Weights of a small mixture-of-experts language model, trained from scratch on English Wikipedia.
Size: width 512, vocabulary 50257, 106M parameters.
Experts: 112 SwiGLU neurons an expert, 4 picks a token.
Training: a variant of Adam for the experts, 425M tokens, 6484 steps.
Below are experts of layer 4 (counted from 0) of a mixture-of-experts language model. Rows are named router (the router's row for the expert), gate (a neuron's input weights, with its number), up (a neuron's input weights, with its number), down (a neuron's output weights, with its number) and show model dimensions 384-511. Each number is 128 + 32 x the weight over its row's rms, rounded and kept within 0 to 255. Numbers have three digits each.
After each expert's rows: a language model's description of what the expert responds to; "comes before" lists some tokens at least twice as common just after its tokens as in all text. This comes from a sample of Wikipedia text that the model never trained on. Tokens count by the router's weight.

# expert 24
router:078124098132123143149185089133138117165139170145118119137155107124158139123113134158177189142111125105140142190187159130204067162109112122167105047143150148148169069158110128084120162128151165122109169124128105135084132169133119046109163146158106118127111093086112129084174168096165175127075093145186160133098108104081160128125139103097160194183114170124228185061118157142065155180101
gate0:148170118179127169169084143140206135084148099156129157183171159152152132152102150094107142093156135126151073110162124118150173099094138128113151111128144126152172161158156181096130189111148174126142122076153102121179187124093074178169113121170102118135185076113146145179125172163180147122132121138118156120145144110153154159091134109174121154142127119103177176076076091145124165119121
up0:122163073089183125160068112098143131153079154098138158124094124063101102119122100149153120056115130147132125162064102105127136132145140098142063133163127119061108127130147104150079196198145105123112159175095152156171114077056117142043125163197089185105099142175154159097160161141143153145096143106145118188103119114111060137089126173079126134143089122078102168113188120035085111160126
down0:153130188112129151175136141187170154196175101110150139124151111113085115107144123127087151117115155141098183143142078146138138069077109147152107123116100099140085177154090106095091145110196147105149129127132140101108124139079152102116092141146127099134128090156138133165153097155115157128117104144068141102143137142170150203164122136057127107097148140159053108155185133148112106106131
gate1:107118121140135180154135113146157148158117123071111146106180154143126034154160117130108065111106133141121119119160130121202205079022185133111151174091176072072162153087153071108143067100189153086133079075129112141086188191100144082122115157085070123139107171101118163152135101114149098118085092123144135186153188113115142106154170132080134135187153095137135144116136205125128153126139
up1:124137139110135109144131132129113167154090135085108133158113102126102079092189203152137083140135079143123178110170084123160139129104178104081102085158090121085147132117158152098102135133160102121152138135163167210134091140102096083150138140122064171125125124113109160155215140102146161082161127124061097137164117083072162122091147120098142134142140104135140097107126134128106093134134
down1:125112028104114176192183140112178171107131069120111122090171117101083135098163128187130146101095124089080074115114100080145137126193096131111132133184178141116155122182162146131131124101064123095089128112117083120153091094101191062115128074136159144099096167141135147129106112174116107123199097129104102111057104166140154089044154150168150112131136125161097065101156135151086115114115
gate2:140104123122104141105098132111147092089076125156135108126119095137089156112127137128194146125200137149094123130119164121168107073164112118104091075156103111131124096099103111124061160074111103102126122160150181115106105201156125149134138114165138138102106099102110135094151124076123079136059110132157186108191106134135169180122099102143147120151155079130149113093098118119094082188083
up2:038150098209165136100120184133086206096158100167128119102090174140102109149139162063118150116161120147115172124123131136111132129104142082102165158147076119138161176136096116096130106157107096184124103139121097086083152116113172114118146127117096105122106121121146089162144132109120127091106139131140152144082145128094118121126152109197125151168177194162084084175138123149094146079123
down2:216159176119149078122130106102103091146157168149174099155130119104108234136087111115129128103113170157157130120123125133115168188097163154159131056147212121144118156088157135137156108068154124095114107139148128143094153133160145138142132086159123106165089118092167153061125105140124112116170103122146075156165122115203117136188112141094153088125132096124142103093194138137165133116163
gate3:118178089063126135082122121127125122114135127108093148124206133077176167143131121156137131149211115140137093181136211096172190153158120091067132097100153074153175119077074103135165164107130117119107140149116183121107143108101172081131136194141149086092122173117162119165152127093124068108131115112144146148089161119131081128111210138052077077139099175108117109108143183115088127121151
up3:108173105132175171154185180136070129132194109093056154149076200128175110179145183135138113153112132074172122157088106103109142129101168117093112150117117124144136116119069128149197112104162102122175191153143094121145096128084204125146042211141133121148072153136187185157208160111076105119126098184148092128118147143125086134103141119125155124145128105110136046126116138103167092104117
down3:144142174099121160187104127170128150112129165111169177182163104095108107080155130093095133158152132136162135158149128159121127104163128161172165089105130125141120094116136082163091168120088091092109166151160071124106138099115127184187142144174127155164151119147115088111098115160105150146126103120133120150018130153141114109126185119044079130155071184182099133153166194202095107205169
gate4:108147141131134059116173133113146118121180145155153118114136076106113130187135169124097154198134138104139118163122155122151066151164153108180092135128117123181161127123116130101099199166108125080138097059125111125121070150112142078167113171146134167122146117142170129114168126079154143131119107143149180155076178105076140124174079124166164213154119191188073124071127121114093129140170
up4:145154146122138111129105131149105113154144081159155082077076092084110122166143117127119115111111192065125102175173121123153100099126185105171132080166133098144160031152104101102090198145167159108161146118138130114134104163100064084085103198099130146145109136136207140107128160059128157149105067188151124178101146135099162122125128137115132130122137117136179172070060145115113159124170
down4:133116176084187101107141125130138191170132082163118130124133103145141139078159116126161174124151103158182209080157135098121199123164105118150124120150141079123124109147105099135072107096131118151147165112151141120108103110059166180080113067120045126098070148148173158110104181113097130163108157091140158138114153135102181073112160091106149146159141167087165120086160173128093104116109
gate5:083140125140192135097068094107112119142108135139110091178159092117061094131175157129146145098140144086128110089115084097117143121109181089145078132073098108124144062126093149088107094202074083059120124064147040166107130165129129105121135112121117067126115142055104130076133121125114207171101111152174177176184069212138116120126136178082166147078116077152146160118106111162152129141118
up5:132112121162165111100146155101097177084103083149146163076145190096143105070120129169087136112086145054158160150109146126165173103088076071166120098059102156194199137127107081133122146031148109146150127109115111114189115178095081149124105062141110147172168169108189123108111096138123103161172151160149127149142171099117074129096181074157095082157094153147165098161117135135134099130092
down5:154167157120110109139131130134135099141131121151163165074143151124106129154159127091106166140165109080121186148112101097177115133131137151171154160126049132095134117113156082126133128114186158114091164101141092168121137138130181071116094122090161148089141145140101112179150135095187152147097093125050135068110168107166151123096139144109146120128160158075119148111155148096093110107164
Description: Relative words such as who, which, where, plus inner pieces of Latin species names, surnames and foreign words.
comes before: ",", "\n", " (", ".\n\n", "\n\n", " that"

# expert 21
router:070105115132099148154170122135133091132173103128142121136093147145081170209109101093074160152078148092148139177165076111113163106081149132109154178053064186110142088142130089155104142150132112141148162186099085109122115100154186141164148110107130170130114127106077100079061097157154161184102192142114126123123135160101140153095128161087101074166097162154097103159089145172152167111143
gate0:139208078161118080156067117143113100144136210157098075136059104144141123111141080059120150129122110132151166129031116131135129142151098175170082153120121137133161112102113113118212148142145158129148093148111133176158152141146120162068120157153127130117175132112145115099145130091134108140093146152129139104170135118155112110082100078142156125076128138104130183116136151059104126158137
up0:125141113117146120068129130126121118127091155135116152158147155101167167196143158099142087111134085178107139122190105188102125126096178110111125136113154097140169079082129117146108119127078125101147164059141146115123126129097106071120164128112117113120113137158087094127070191146131076097141119152121163148157116160101157076095076098125050151130121114107154181151098140131118116089158
down0:159145093185132092178088125116098131201126232115102094123122105102172185118154110129113120130094064096155174146116134047171139131161153124115129166138073125113134051076128155064131149141170170125103155135064111112175096103115134099103130158179102066099127120163132073126187078111117147070116136117161095150151128147077133188129127135139117115134124118190094142173141175098136113150126
gate1:127104101110157146152151140095115124122093141108128150127118104139178113160112138096105118110110156127119234176089138090140131072088159193149112142187118099080138147026146136174147094085146096153114145147079095155104172093177118101121148115146078175073126143108144156067133116179176111144127099136136128103146136146117113079157166138138093137161143116050085109150123174110116084129173
up1:170142127159089225161114142153144132139131146111143100131073147071104184128131160173150120126122156166133115122175127136111157103123199118119119123162087151160113082141188136130091115157219124113183125177103055161081100158052052133122077113118146126186106111139143179117134112108100186095143111137149140141162099086135118178093111196121119101110127099098082146134139104130126183134131
down1:102102143157114090080125145111153190043173119167100149137122153174109124191146147183103144069089098097139160139144137106128177142090145102171093108111128063107147138128052126082093101124139161103148097084107119173118111130156111169120057128156090147139146135109116104111103134186189122139091174130108165091096164060149104128136107142148133065156151150089170150095152113116118146133109
gate2:187126090147093140144124191120144133172143129117144132102197177189150133130119148095107141152138150130122159121133115131103080177111105034128145157135120083057145135040117160112138111097117140099094090095104122115116140207120133152177133135130125129143097118067075170113137131079109116062141076113126107093120162054123084158153102145088144145166176131117124099144131119092114150139088
up2:084154167097191084098132099178116131114107165122128104127142068074120144097149116210163135105120117101157091165108121142153157108170141184127131097122131139148141153147104141136106154149117135142142129148154195150165132068157114129108102130115085106115140167151145103138111150177132127185096149131158132170138107163157097142116157123140174107125107126135122165121143169124093136136116
down2:139134085176137098156165131177112134101112106176134159143157105173139167094122175083120163147147157135100199161136108074130133143178105132139171087137175171070131112120176138090084114186165100114119144121124186151114123142185167036128171120162151127164091081131115122101199144166083173102115155166190164113130087097041132182153113153095197191088076164107168120139111103198192146100144
gate3:119123145114122201131179175169139190132112122107076090120088070107121092134049145172119147026148139144152100160139107118152135112111149106170139161177167090141115110121106118161170175135109099086117113168146135154105146147112157119152096222133124122130134176110120079124062160107104077153148084164165109206132087134160099148096142128114146123241153103178119151164118160086127129085158
up3:144160103138112126119109101079171117111087103133160129138154196117099151084137129063116079152163179155122143075132185119118089164106118088107166149114156084120140156134151116161184130054101118144140093115136150127116133087167114127155132118103117095113064113082126159203147143170148108091178120104122182103137161078130135107142104074147126181059118144095128127114131096094136081099120
down3:135126120127088128123070074104127129187174153077111121151166124178149160148138111141112118105114052154138098107123141117147142155127133101134081112071161190105141164127142188122097156114168094128070080153103101114146127076166129132120172083109116187154063157194160175087145092148052176188115079198097185102163092129081173139086126111167118141103127144155112125113163130169139142185114
gate4:107170118159137168143117103168128115106156154121099136144095117099079101119156195101136128088157148154111147149123126120165096188074141088150101122155144153090128084120054107085085077142079098076142115131146159129104148133125067114137094159137109096138142108180170110110152101079091184159069107088146168122084150229153069103147107095142150209138084102148148208126119119099117132135093
up4:051133125144113134156116090133116114113161100119085119178109173127094130114135170067103124068116111189081120165111082110124075172065177136128179097091157142144151072139067108121148049167109107113141096120166093036086154140137131107119097137097099157191128104146098072157175105092122185130102102134101154089102185156112117092137066077097101165134083090126161148126164123095166105097112
down4:117136100163164135104090108164101116168134118081142109108148139157056131059140097078129043114196120137133114154165129154197149110139111121069159125131116059144137123068105119150127159101152090126125122212167135141104176111103140121126126104056123136152147104138127125189158140123180152165124119073081098100110172169185104112136149121140111116107069100124151109122092166069127203213142
gate5:163161096124123092104135146116112066209124125163166122156097170095136163203177144149120132155105224069141142120134115134082107150135131098118134161092137124151176099132164091084130149151068165175090192147067117085085126085152168133105095129100115175097116148142149102136133156122133120137180113081101101121099140082147125122149101175211122090102112153153132158139118132183138169141136
up5:148101111144104152064147069095145121127110126127125158061083203086139142169085144123139139098134098124121167039164161070119105143093132102136130125179116071081169066099110149147131104076136102147175157073054160147143141130075177081105097095100101142058131131139166167155102093100075081127159133089168171151128104113055132121192127156129121114151085096137092107073111074100157160131133
down5:106203112100103111109161129143143098124129074148091130136086132132134104112172123141110113093140180156101112135131089147138143110187135160126197183101136113164150127097205126095100164133084138120125140112149129071107132137109095121161130154174102152125151156159084141132100119211148174142087093081073214108099110146164075096117170138112092153082156180132118152132114170120134147111131
Description: Opening and closing parentheses, quotation marks, row-ending pipes with line breaks, heading closers, and oddly split word fragments.
comes before: "|", "-", "born", "201", "199", "200"

# expert 14
router:040091124142180129115094157183144082142186127146144090144129128132113138122129112129138124118127176098159114139100111087147124123104118049121096116092164124064109097136161161131136154154110091121105119144127089150169184133034113093105148027123090115151151149125099119051152160085132177135087141156185151118120119129112173134061145118143109166141110182085188142100094154109069151147110
gate0:139184086082112117117090180110130091129054091100114088155120166095151110152183073159156161101043109122156130082123154132132152135051163101122102173141100122057131090161128113174187119066127112080181147095118165122096122179151125083119102149152134152131191109174168122171151177150088119148114183119115101186173135137093089133091132115139189127154098160183133139107140080127082165149132
up0:088102154139159119156182072175093108169153155143125153113103081148163138169115132095110123085119071103123116149104132092120084153140186164094145081216142143123094121109092105090121125180094117138118130188109140176151129140146150164065102211098091059089080101124114137158124102071134133165110110155106128138098143127155174088151167097119133092139133194115217132142111133115161165043109
down0:120191199168128158105150169122164145097115088171157120119166149136155100145042146065121109076168183134160146146162125113174126175067133160149165114166128175129150147130128086181128156166175108109110171135167120157135053123178134124212100172149189131123139110121129151170112094167139132123126095133124186074122161087207128055171118069151140155112143140125125138173135190104137106148146
gate1:096123086138095164145121086148172134104159186152146163168091161126122137140071096142114132101124156121135110114120089148109090111055067153155135175139130124075134145133111160071149129090139139175107156100115112185097116201094135119152112121183147197091105134164103115127137098195144082112149099131058159121140100116205177115096091146126138154138116166109125136104077148091154152164152
up1:133135148152094161082177150104147116172096136096095193174155131144176133153149115116149129129086118128126046131086068112121125115087077132136111171141099128046148147155141134153081117147127142104135089136107115120071129057136089100109105081135111111104101146168132110145110136139063149089165118079150114167148071123147129131161104128065098125109095124134107151107145092165136166140077
down1:083112064100122149168098092108146134072149103126153153140201152144144174104159119107079077124138109101100119082124115164129109118186110138131116118154168155187110133116130119076127130145134132120185114109088087168158104119064121100162183163164117179113133143130054126067159158081181093184084140116108133086164122136108102211091127114100163116083153102106096120121211103028121129128136
gate2:101097100075149150128173017187090130127122088059106135167150140128128074148179157088190128174095078079164103102023092131070132197121121152115126130136132174120144103114107099104097116192104141100139129129113147115106185141159130121146148195197094035084088130082084122172142082081128053115081156149052131156072139135101182109150086125104149128080102108130139122130151149171109173121065
up2:057106127079146125083137088151104103150137098129082110132087157127130167143172116070126127141138103124131130142078000145065126141100137108113166062107128125062108114107139139143098100218106060133119195124192104113164146108160118090129167146175100111112102145082153108144105115122133122116120161136118122165078145201055194126144081115100121147085155067115112052150144142158071170133166
down2:120142104134175101181148147162133193101111143127066111129152141130098140102149078113123127131125100096157105153094149158104078145090161158143080100107223065130165113092140139107153133165073142149105138195116106164126065093169074094152103142133185136066140087175145096099152126160097103105138112180102085172110135190079138104141070085088121087103164183120122181132063138139118144111083
gate3:101142151073178110123113200175102162107126107115134100154162193130121120117196109156097128158101131164175115161150028096138172102118126103111155150137144129124149131122170176205146086124176144192127139166083103136142127094129088093112112102123096168107153157113157207126153193122177155146135143114134146172057101082113172174138184149149162049114162071131106140131137097134105119077154
up3:110133099142118077175116118083107118102174087108124145121091112086127106131118155119107149111079098112123140137121126131136145147177121140122145181103105135124119092104076135143112147148112095116103081109137192165120150040185189124162144143115135111153139146095056105156122116109132091095197169114130104122127161161087131168131117115131113177110107103131073000229109129150118168091138
down3:103157137132146097162113109184103147123119151156100108118189128150138088011074158179143121128122126218129183091139084132127184168117118097156190090116158156104136167162116095092139143112147183171093127111087144162129140094134136143167071119095134159191110150073115152160121177108116137093153103109182119177135114153136179063078101153151132087131118105163157156083128118179104107118180
gate4:166129103137116138088089146112187057148128106060146109110149099081083099124098099114118102171178200088090066137150165149129142107139118131131058166110216115087156133089119117128182126136097089112148111149142151142110114129098107113146128113116049158147124172139112108132202117125129117114099068127155165165106090096154109115095143155125126189147105089132144137089138142113115114176186
up4:163127103093104074163129101153138073159150113126151103112120122081148157089121124161121170115107119156107110120133141112180110144155073156113138096226102170134102111126095136083109144097106119131145123087107146112157131137136147147145124106137152113183105120137136119140118165138069192183191164107185123159165164172092108133128107078109150087097120112147151183153114140125131118086133
down4:085117192167165148092133112119114113088081086138130072157105171119161118198179145165190090157152133156139091141139076140116157161129176104149099105104102104105155175064125146175130133126110160108136131243107105146138136128092148122073144111133107127090102148089145149111136136117154112113124116163160138109073094083129094128096092098110105144184097054129134134102085111142124124143103
gate5:213118057184097085137129053190132139197104135132146114129168166117213108206145078093155202182073089117125118117163177118085161122100144180168127097155066148120142168150137141105118167141131161170140100089080100099115143112155137154130110115144123121094159193130100099137161130125100107102108142156094114084127111044052109126075117237153122107062122074148168200113131090120120181117126
up5:116134156103094147151169122153164172091079140183099137163136094078088133145091127158089120114102129094127142141096060168128111106058158130113117096122165137125111124132143183123120116203088150192132120137157110102076154168130112177125154162136145123124169126138115122096103089137091126097089182121108125134100171161147144077117153149077183150169138143131118199148086107096168126119189
down5:137111171100108120136198171133070127113144204153105154161125170122159176110087082113122112129100083069120176132096118107123153094070163166109113149127097142141101066159127173121159127136100116123126059174096115047099158112132105161149134203135107124126151124163063118149131157132140094101120166212087159095124052103169130137113117212144105118163153140186086096192150050135196115101169
Description: Words in names of places, institutions and organisations, such as United States, University, New York, Division, Northern Ireland.
comes before: ",", "\n", " (", " of", "\"", " States"

# expert 4
router:039154125145177192141123192144117075130178104152114130147114227175131100163103189142133124113137164166141120191121146115133140171124177097148142125110136120111101083137188110177143152117172111104075145169131127127152147128133147087163114122126150088143079170101203051093120164102116082113111151166142137122124176179156106144149142141128158143147113115143176177136113155079168182078158
gate0:146186124167093127156162137149129166122169095177155141112170141136181127054108154102155205114123135122162146137124112124124056135199142060156093110135138120043149108151168100138120176093179101170112173171173152121163105164086092156092164106165089099111118061123142102062196178137127116121138104107172152192145142122101155161070108067152087119141114155130130088125096123163120123132119
up0:123121121100150141079096154118144124209053143080066126135060108124089116156137090142108103135165109119125041198147080059140180090076140160121153112110167136174119183113123142092143075228139171134142097086220157129076157090128170124137133185109157175137143209168105168131057138153109113147108139169081127126148125131135070113163123135133145142123158084154103110152154115150119141094141
down0:186090142156134102135142130121102121105097117145124137188143124208207161144099057161133183122138139095120127112170180150164168095169158140142088207143137121077146081173182117160133075036144114118098074132134095085146144113125137078093174130147095140095121097172108157102152100120166101073090172110107119110064162096095152111141134141133128113154107139127071122123116106124006106160122
gate1:138108109133125146140107118154115127106244172122110173110091138190115137112179131146159184102157140125126124108097103136119207138092127089159149073126103186092150063106162115091141045160135101174188093122162128138088139172171128141135106141184201118158104093137075132123098096117178123162147192093140107130111045184136081113122132117119120119172146086077082132130096142131113173160110
up1:132120104134105116124118168160117160102171152063148129056106125127125131135120125126180185120143101150110153104081154128121180181108130115117127167157136170074178159104113136136135123140145106137201089171089109151137129166147098138114101117126174095190100163092110107180161166040151108190133137135147018124118094183142122133089126116144120135125109064113142117111129063116098131145125
down1:097092098121184060163152106207071101068167162168133106156157161141070107119060163068120129101114125190157141172167176148118143114044154120109159140136116072149122157143108095164070125098139107131105126141106092130149102100098111140152159125070066112128160100102129137115165150178075101123100105142137133122126155042083142131109160098116147118095150181108105106120119131132210143126172
gate2:128151130127192120211078149136131124140113133134109105153134114106149145098182141119135139132159186125148128147133145143108061111153163125108099078138135128138097118146141105137112103088085112094161126129108146134144098127119168142131142137136103114176116147059143145109134160105159116121190130074180105232119194134098081151184131125067187130148119164150148113162113179151120117124110
up2:172046149112160112073149044154112155133189097123119115074127200149128135035090161136130080092135116102103104157109102120136158128166140125149126151093131076126144136131080187117154127167145091150124199121139142125156179131133124172124128089184115176114138134071139092172118135123125116136121215171117142135154151133143143045072098102154147085136101119130143099150131105116129098133153
down2:137113130168127176106140170123160127124160056138159138118148142110139150121072100139127153114106134159073093143147113103137129080195091164121127127159090121081167114147140094167167148118113210128123084089088124107112088096134139091143152120111109102102169140150104167119197140143150148118116084079113118121007133136131111103136112136159159167102136145097078149085114142169107156107184
gate3:098099112160195132137116096108126038138188128110134115127091118132155160126055108159127146056183116132146115148151089124128121193114118105114101149162165145130125090096147119055151034116179123140157104142182105155163140130143109058170112121129128088128113158178071141154096141145131072143093147149071133151128167108098128092078042116156159120112143068136102124089083157154134100156129
up3:137163159118059119114131129146175190200096094170098119155149089097140085153148144113204102172085098111105197091104099124159107082095078157146119162078121156139139167122087169148077190118163135099118071106148069082132152144107126128075131140155177200127139137153098108089141118161158187143148136090149121082134126177166180056193156135094039082113113138177165150163183128060127075137107
down3:094130152179098181104130111185045077052166107089161113101140196073105158151134131200139163116148136131102093133155138111169114149134098105108118122176119131101151096039098109154176112084143152120113125117117121161170118119116194097180125156118151121096166116114198108236200134047152125177111114136155083179058117064187121124121163118128120147166112132127104109042092108115067170111113
gate4:156146093158110161223095141170141102169148144126132115151136126123098139171144109125128120164155136123114113130149131124125133128068174078172095111144085125135123139177116101062122099149075126102139092096097123146201137110125141081136096155174087141122154161152119101056077101181141157108176133134145151186177126127097104142105080109099163180101113120167143190160113103075123171110147
up4:098151128148131137131153142198118132195159169095137100072157119105149149173164112133167165172160188151120111135130186111151160146103121089192156121160074123139091158153175216103100116171078065124073143193083123135097123098188134142107094176104107116105198181128140150167108130121082092126103164088151132110164123149123138035120123121120133151155096146145118150116107105075091108134144
down4:171142132172163133126155101139099154111172139132106148156113138097105098084119121133127209156129094140160132141147172126069120124106136157124134091072149088144116130137151161143153099126141125129152165133123122091150143168145150119119118124152102108103088145104094127144102144186124171123090172148125113164158103088170139134135108166118086127124122148105057140070128147093181141136109
gate5:136104062168182123135162136132148146143111142143125158152136144134142092078175052187151115125132130099145103102143087095152149154136086207132104186147119108120095143090173113156118130133176073079081110134115109133147153156121205125088140123098120164173213158182147168138103087097124081190144103130147158151154125118135107154185092117154107145092122092125143103172107131133116138163140
up5:170165102131072192129068106131152154136153172146137120114126117115140125156117150107094117141205143125137146129088127149188099145065142134113100113145160150129142061092165082116175085134128111155117081207176151104099126152109132102133120108088134115124077092126068119099041117147100155084178129105161139070158125139093168186116125127150203150179104103130115130148115152160089083190125
down5:168090081112195118135111098063145117104115131131127176089213196151135120185089186179089128115091117067130121157093115129128123105106156113081095109127104176131171135111200181107137127120114138205086091148050174144052097148036120123049131121147126153121051149114118158147124136091094154151140151079163092098123138160136130093124131196151121099119124114047155116135125078163169133147094
Description: Bare space tokens before years or numbers, section-heading line ends (==), opening parentheses, currency signs, and infobox field names like Casualties, status.
comes before: "-", "201", "200", "202", "199", "1"

# expert 7
router:133141118099127137085085136151112103150115111186131089128110155113098081138125130094158156113115149141184144187151122048133095185137114087122070094135138193136159131180133070095135176173144196065086162104054140102108130132113169108066085163134114132140124140171159109118145158137129129172051166119075088094143113134096140120088117145163161141155158122142198188065086109153171148122090
gate0:081165153096169121161120154146106124148136132121088122150130153187037129149128153102119156130134062121105072143131094101148114129143156141160142094118166095120082109142116133106157106173154081076142121139193179117130155124176148138084136153116168184149086093130086133089130053093097115187084071080129215182124125131130124139102099085099062138211113134143162061105089132167162124101142
up0:115088176136134130092136131077104158128113087103136184155184152183086109125098101166113118155149146137131106161112135170175204099095167109105156175136154129121098138126104142110097137120143130140152067145099137159170124111079174147164155164076112059106123151047151135113108119117169121131148146139118134161168083118133088101178142120080132148142139162143090126140129144151136136111144
down0:102093077059118103112139159093147105129124128179114103114129046179164154142134116191149088104095176134188150123117149160100128113168157168105088124171140105138141126136162108130110113148109133158114173066152148155137088129127150113125117099128119171194122076147149151091146074120111128135190127118096131127083131113107142120113138143163125095086170172161091183148135132104132090106118
gate1:152100163128124147141156138098129124171170086179132108180153126145144108110110123124136115147144136114200100117142129069097133199097138108056147134160114180140122121125151119148090126134125145143107114068163100085137149094100168032087111121147125122087063075200151138071145154097048145086059117127124087106148125186137133088150190125142218142178121098078148181107135109020159148120120
up1:160139144143140123154136123145175213190126091150099145161128159131072150131129111113127151180130076126148158141137126171149119099163126177111147137156137134179121158131174093069119135102103126168113132090144122129099065104111144106165136119178136151150134152152113115141178148140092196145129117138094129151108159132148091162119158150178124082038146079095158091139143125116137150110115
down1:182135052123101111149167141179068136138193090124049141083136142166117149110082133107131193146084202170131128072116111062059105133142145139111112188165153215153155107130201128131120150134163197135147120147083079145177129133125158099111200118142158131165135115064086109126176095129134098119128136124171128103131125180107170078080114084109136179089134113111138139137145119138138078158185
gate2:138155191105125088109078146170177148142123157135131112113155153130141105130111162139098107070068127109110106098114152071135089146152101112161148102229116177142116079147183135149138148146194163134089137121084186149168089099175088126141103106196186139123065135177172150122164114036061135139094180117182152127135134099125160138138116146159181169169099126103200202108096116105121135131157
up2:148124127114052149138161153082106125096129113097153147210119129146193123108137083140156115152199166098088148148102117165120119095124106154097114170104105077117161105138124138132099100125094077139133091155146103112101145176090149148125156119102080092145168105070118111120157149172164114080145085136117103147119139121147119165135129120107071110089113121130063120217171161111139116129128
down2:105124115125150153111105075153156091142179093105143113085086053112095034140144125153125138116152169113137143175145138075192164151117132148139160136135129125107110145112143125139106126152139161106191164105202137099133110123094119130189147136172117107094179138145162187120122150121155109189126126084120184126108141107111099158119157124138164134182186132107100162089153116125147155131198
gate3:123168116133097129121080105152089120171107083055142189154130116123148115186045082107109194058124138146131226178119123169167095176099154179095132184113171129106167156090091136130142107141131147131157131107073177109131184121118147088122140122113116122110129130138087105145121154106101145063118178144114157144104166122116145132114090102092112081178110149148110114091148130105110112130135
up3:148164069144116124131063094100074084114148132122169110174162135132077113144106131078135192065094146137158099107130118129164134152122102157048153172115182139134104145120112098108156146182094108115175099088027099146138208127142144131126141111112150150079096139081071111125113148078154132112156198032137131119083141113124177074145108117094102119127104115125143055111128156126122099086122
down3:132075150105092147139110105170112101171118153081113167214097127157168198111190160155084083132132109156138144104169088123238180124133150170150171119099146160112112082126210168137118119139152132166125141148155147124157119121225101142147167133115134142159147162188124078104107138141076165131151107125204115079119139150151134158138147085153188065155108114184119135110104176155206149108121
gate4:117145145155098195154150106132117144136128194152127135149127069122119045147128139147134128121131137124143085117165118197151117123056124172169135155083116085167151092166168176112072128115119105110203140122154084153160173170096089121151167127118092106168148130120109126075122115177144153141040056172131144188122119159184153108106141146147099154167124108164095127118133160077135134141139
up4:132107181085154223122063132183157140119144116115152153129191078174097132118134176086108134119150127085111070084094109146126145154112114157138193153114077116119173135123118131146105108121206111146124138146141090171060131151153086145095100131095147133136091171134109159100091081173116135113085096112146142115105121094146109123055142112165094135138112108169035085122099087106132148050132
down4:144187099135079126129071134172170157132122109116139174076141153100128120187175192123184208153172115118084095073081073127128165105144091188110092045121118141209162147160130114119169135126112110174158034118129110154124100178164195110130157166134073091105118138136130138152120106106163137143130106078094100116083078144151139135089080105109126203146096130070172156082095117163126101113067
gate5:075133119102108171148126159171089129120163151129142126124117104137121103148074101181161182167141158122167124059164062136132136137094116140134165160111168109245105133140107179170150121148116078101199104112134143132130131102127177101171129138106160152085156102109086118145056129159133128105168075160122152156126126107150135169148108133147108096113116133078053123212097100128088154158138
up5:168120113158152117113102131100114119133117141135132158146138150125129178135128120092117118100120166126112159157140133135102103123170128133151135119215140103043181120108125104110093096094140165143104111141148119134132131147136063187124163099170077054130109196130199102098142099097128115130088147094149117167101133153074169135155133091078169190128114170180166208129132187146155091102075
down5:145108151120173138133103098127141162227151128100095172068184107148108086166114088150166115111148055102111160149088126086153176153064130079108154099137140074105163152121036072106090145097213131132131133119118108163151167148157100177116120128159114040166143117132148106106125127116123116156071186086182148178186094138162121112132161123161139124109090124162172182079151159118087136115109
Description: Commas, colons, semicolons, pipes and dashes separating items in lists, names, tables and clauses, e.g. "London, Singapore", "Sr.,", "including".
comes before: " ", " and", " which", " but", " who", " including"